{
  "n_experts": 128,
  "norm_place": "pre",
  "init_std_qkv": 0.0485,
  "init_std_down": 0.0694
}
Below are experts of layer 5 (counted from 0) of a mixture-of-experts language model. Rows are named router (the router's row for the expert), up (a neuron's input weights, with its number) and show model dimensions 144-191. Each number is 128 + 32 x the weight over its row's rms, rounded and kept within 0 to 255.
Before each expert's rows: a language model's description of what the expert responds to. This comes from a sample of Wikipedia text that the model never trained on.

# expert 24
What it handles: Narrative verbs and linking words after a subject or verb in biographies and plots, such as convinces, after, where, with, announced.
router [136 172 120  77 121 149  98 151 156  73 130 179 137 153 137 101 152  85  84 113 119 132 133 124 122 131 159 154 127 192 152 112 137 140  90  37 110 156 152 152 199 117  49  87 127 118 169 223]
up0 [ 89 173  98  98  89 148 124 113 127 139 113 149  91 119 117 157 130 136  93 127 131 114 157 118 154 134 166 102  84 142 178 186 151 108 123 110 101  97 169 111 165 149 126 167 141 134 131 122]

# expert 8
What it handles: Pipe separators in tables, mostly right after a person's name or team cell in sports stats and results; also dashes, colons and parentheses.
router [173 126  77 160 112 128 163 192 185 174  84 211 119 146 157 131 131  73 148 170 147 154 128 167 134 138 194 125 136 160 117  75 155  74  84  94 111 174 142  75  92 150 117  91 154  95 103 162]
up0 [113 110 156 129  78 110  82 211 155 110 131 160 177 168  93 147  72 182 128 185 172  62 113 190 117  92 117 127 177 144 121 119 108 139 175 143 161 158 158 129 140 122  88 135 137 136 123 150]

# expert 4
What it handles: Table pipes, semicolons and words in sports results and rosters, such as Cup, Championship, medal, team, tournament, football.
router [109 160 109 166 154 169  89 159 169 135 102 120 139  77 126  43 125 180 110 142 131  94 130 150 143 104 180 174 132 138 142 135 123 112  79 154 119 121 124 109 153 168  93 133 131 120 136 163]
up0 [ 98 124  89 103  96 134  83 147 117 150 129 148 182  71 122  94 168 106 104 148  89 129 138 105 100  73 189 152 116 158 128 151 177 128 107 150 128 179 120 116  98 180 136 113 198  87 173 172]

# expert 17
What it handles: Prepositions and articles inside running prose, like of, in, for, plus adjective endings and modifiers such as systematic, social, various.
router [121 184  90  67 164 116 113 145 118 102 116 132 139 121 188 137 126 148 139 133  51  87 121 148  86 167 186 104  82 155 127 146 136 111 156  82  58 138 149 115 171 136 106  98 130 182 137 157]
up0 [ 83 205 141 122 170  82 144 173  89  76 140 192 129 117 112 100 176  72 144 140  95 108 103  97 153 145  58  95 155 100 166 164 177 138  86  99 175 161 109 133  91 105 139  95 195 106  72 144]

# expert 48
What it handles: Forms of be and has, often after it, there or a subject, and sentence-final periods, such as has been, may be, is.
router [161  90 124 141 115 107  93 135 196 110  87 142 130 146 183 126 115 110  74 185 108 128  96 148 165 149 150 169 127 101 101 128 130 105 132  88 112 117  86  89 115 123  90 133 186 126 138 187]
up0 [165  75 137 205 140  90 175  97  98 163 149 146 119 120 141 132  99 124 134 121 127  65 185 119 176 131  96 157  94 130 149  15 155  76 141 160 176 151 129 168 152 139 108 177 152  95 117 159]

# expert 38
What it handles: Pipes after empty cells or at row ends in tables of coordinates, vote counts and chart positions, plus semicolons, dashes, percent signs.
router [233 147 108 141 128 101 133 169 165 124  58 158  90  94 162 139 116 156  89 134 126 125 104 135 129  89 204 117  97 144 104 121 144  78  96  60  84 152 129  90 115 129 118 127 170 130 131 112]
up0 [134 157  78  68 102 124 102  68 123 126  74 138  93  88 151 136 111 178  98 106 157  34 121  73  91 152 144 154 117 116 153 126 157 156 161 104 178 137  95 104 104 157 134 143  96 133 152 104]

# expert 35
What it handles: Prepositions and quantity words in prose, such as within, per, each, next, at, plus mid-word pieces like Lethbridge, lip, lambda.
router [126 174 117 123 154 141 150 130 149 109  99 138 181  95 180  73 148  99 138 126  68  80  73 165 113 122 165 131 160 103 128 141 169  66 142 144 124 154 125 127 109 215 106  87 158 109 104 151]
up0 [ 96 163  82 161 130 137 148 168 160 120 160 141 137 139 123 150 108 126  95 114 153 120 182 164 161 160  77 142  65 132 161 109 114  90 162 156 151 138 114 150 121 105 161 147 179  78  77 129]

# expert 6
What it handles: Prepositions and event verbs following a verb or sentence start in narrative prose, such as named for, based on, In 2015, opened.
router [155 169 128  99 115 191 120 147 101  96  87 184 109 116 127 124 214 111 101 148 116 158  98 197 109 111 217 171 171 146 100 122 113  79 119  97 129 100 139 122 153 131  60 112 131 139 159 177]
up0 [180 152 104 203 113 159 141 116 150 164 134 183  97 114  90 139 159  95 109 111 110 107 132 132 157  77  80  73 144 111 133 118 143 131 122  99 124 131 121 159 147 143 162  84 153 141 144 157]

# expert 26
What it handles: Words like and, of, in, the, and commas inside institution and office names and biographies, e.g. Secretary of State, Cup of Nations.
router [170 134 125 135  73 160 142 162 128  96  69 155  34 123 161 100 154 140 125 196 139 136 124 110 122 157 182  78 134 119 131 138  97  61 119 124 105 124  80 118 137 108 122 153 128 139 127 160]
up0 [134 131 169 111 112  77 141 187  83 132 137 109 156 109 115  93 151 163 114 158 125 142  61 174 125 140  72 121 171 164 179 184 108  90 146 103 126 189 181 130  84 189 124 159 110 145 137 109]

# expert 21
What it handles: Commas and linking words joining phrases or lists mid-sentence, such as and, with, by, including, from, against, between.
router [154 136 103  75 147 168 135 128 171 107  61 187 147 152 165 115 167  79 149 165 118 105 164 153 111 209 176  92 118 149 128 127 140 106 144 121  83 162  74 136 150 143 122  65 128 118 107 170]
up0 [135 136 131 119 128 122 172 104 148 201 120 137 137 136 132 172 148  85 177 182 152 161 102 134  94 141 102 155 133 130 106 133 181 138 114 104  98 157  78 129 184 104 127 102  43 126 117 147]

# expert 57
What it handles: Prepositions of place and time after verbs like resided, based, located or ran aground, such as in, at, during, off, near, along.
router [137 178 134 122  93 183  88 156 132 131 125 193 127 147 153 151 169  83 148 120 146 165 155 119 140 168 193 157 157 153 121 102 144 123  91 109 127 154 131  73 132  89 113 128 127 100 137 197]
up0 [126  99 145 142 120  93 150 118 131 139 145 108 112 160 127 139 137 179 123  88  95 135 143 132  92 135 108  86 151 170 154 127 134 143 168 114  83 163 186 186 101 130 138 131 154 118  65 153]

# expert 58
What it handles: Bare spaces before numbers and hyphens or dashes inside ranges and compounds, such as February 1148, 20:3-32, yield-controlling.
router [126 139 151 151 162 126 114 189 109  74 158 141  56  80 139  90 123  70 136 127 121 127 139 128 167 134 112 109 171 119 173  66 153  74  82  98 131 140 123 146 136 114  94  76 179 151 144 144]
up0 [ 78 157 132 120 111 123 110 147  71  85 150 131  84 184 127 113 151 117 112 176 117  49 164 155 101 119 161  73 179  34  94 102 142 172 142 127 125 110 133 156 181 110 172  65  96 116 163 169]

# expert 54
What it handles: The articles a and an after as, for or in, plus hyphens and short word-initial pieces, such as as a player, do-zens.
router [128 116  91 150  88 118  79 127 142 147 166 134  59  78 104  86 109  76 143 130 137 127 151  99 196 168 199  99 110 116 131  74 136  85 124  96 108 140 140  98 156 128  99 130 195  88 132 170]
up0 [183 124 168  98 103 147 156 139 166 171 161 197  91 116  86  89  90 104 126 156  75 120 148 167 115 137 144 129 104 144  95  86  69  80 134 131 155 150 188 168 104  63 129  78 122 155 130  98]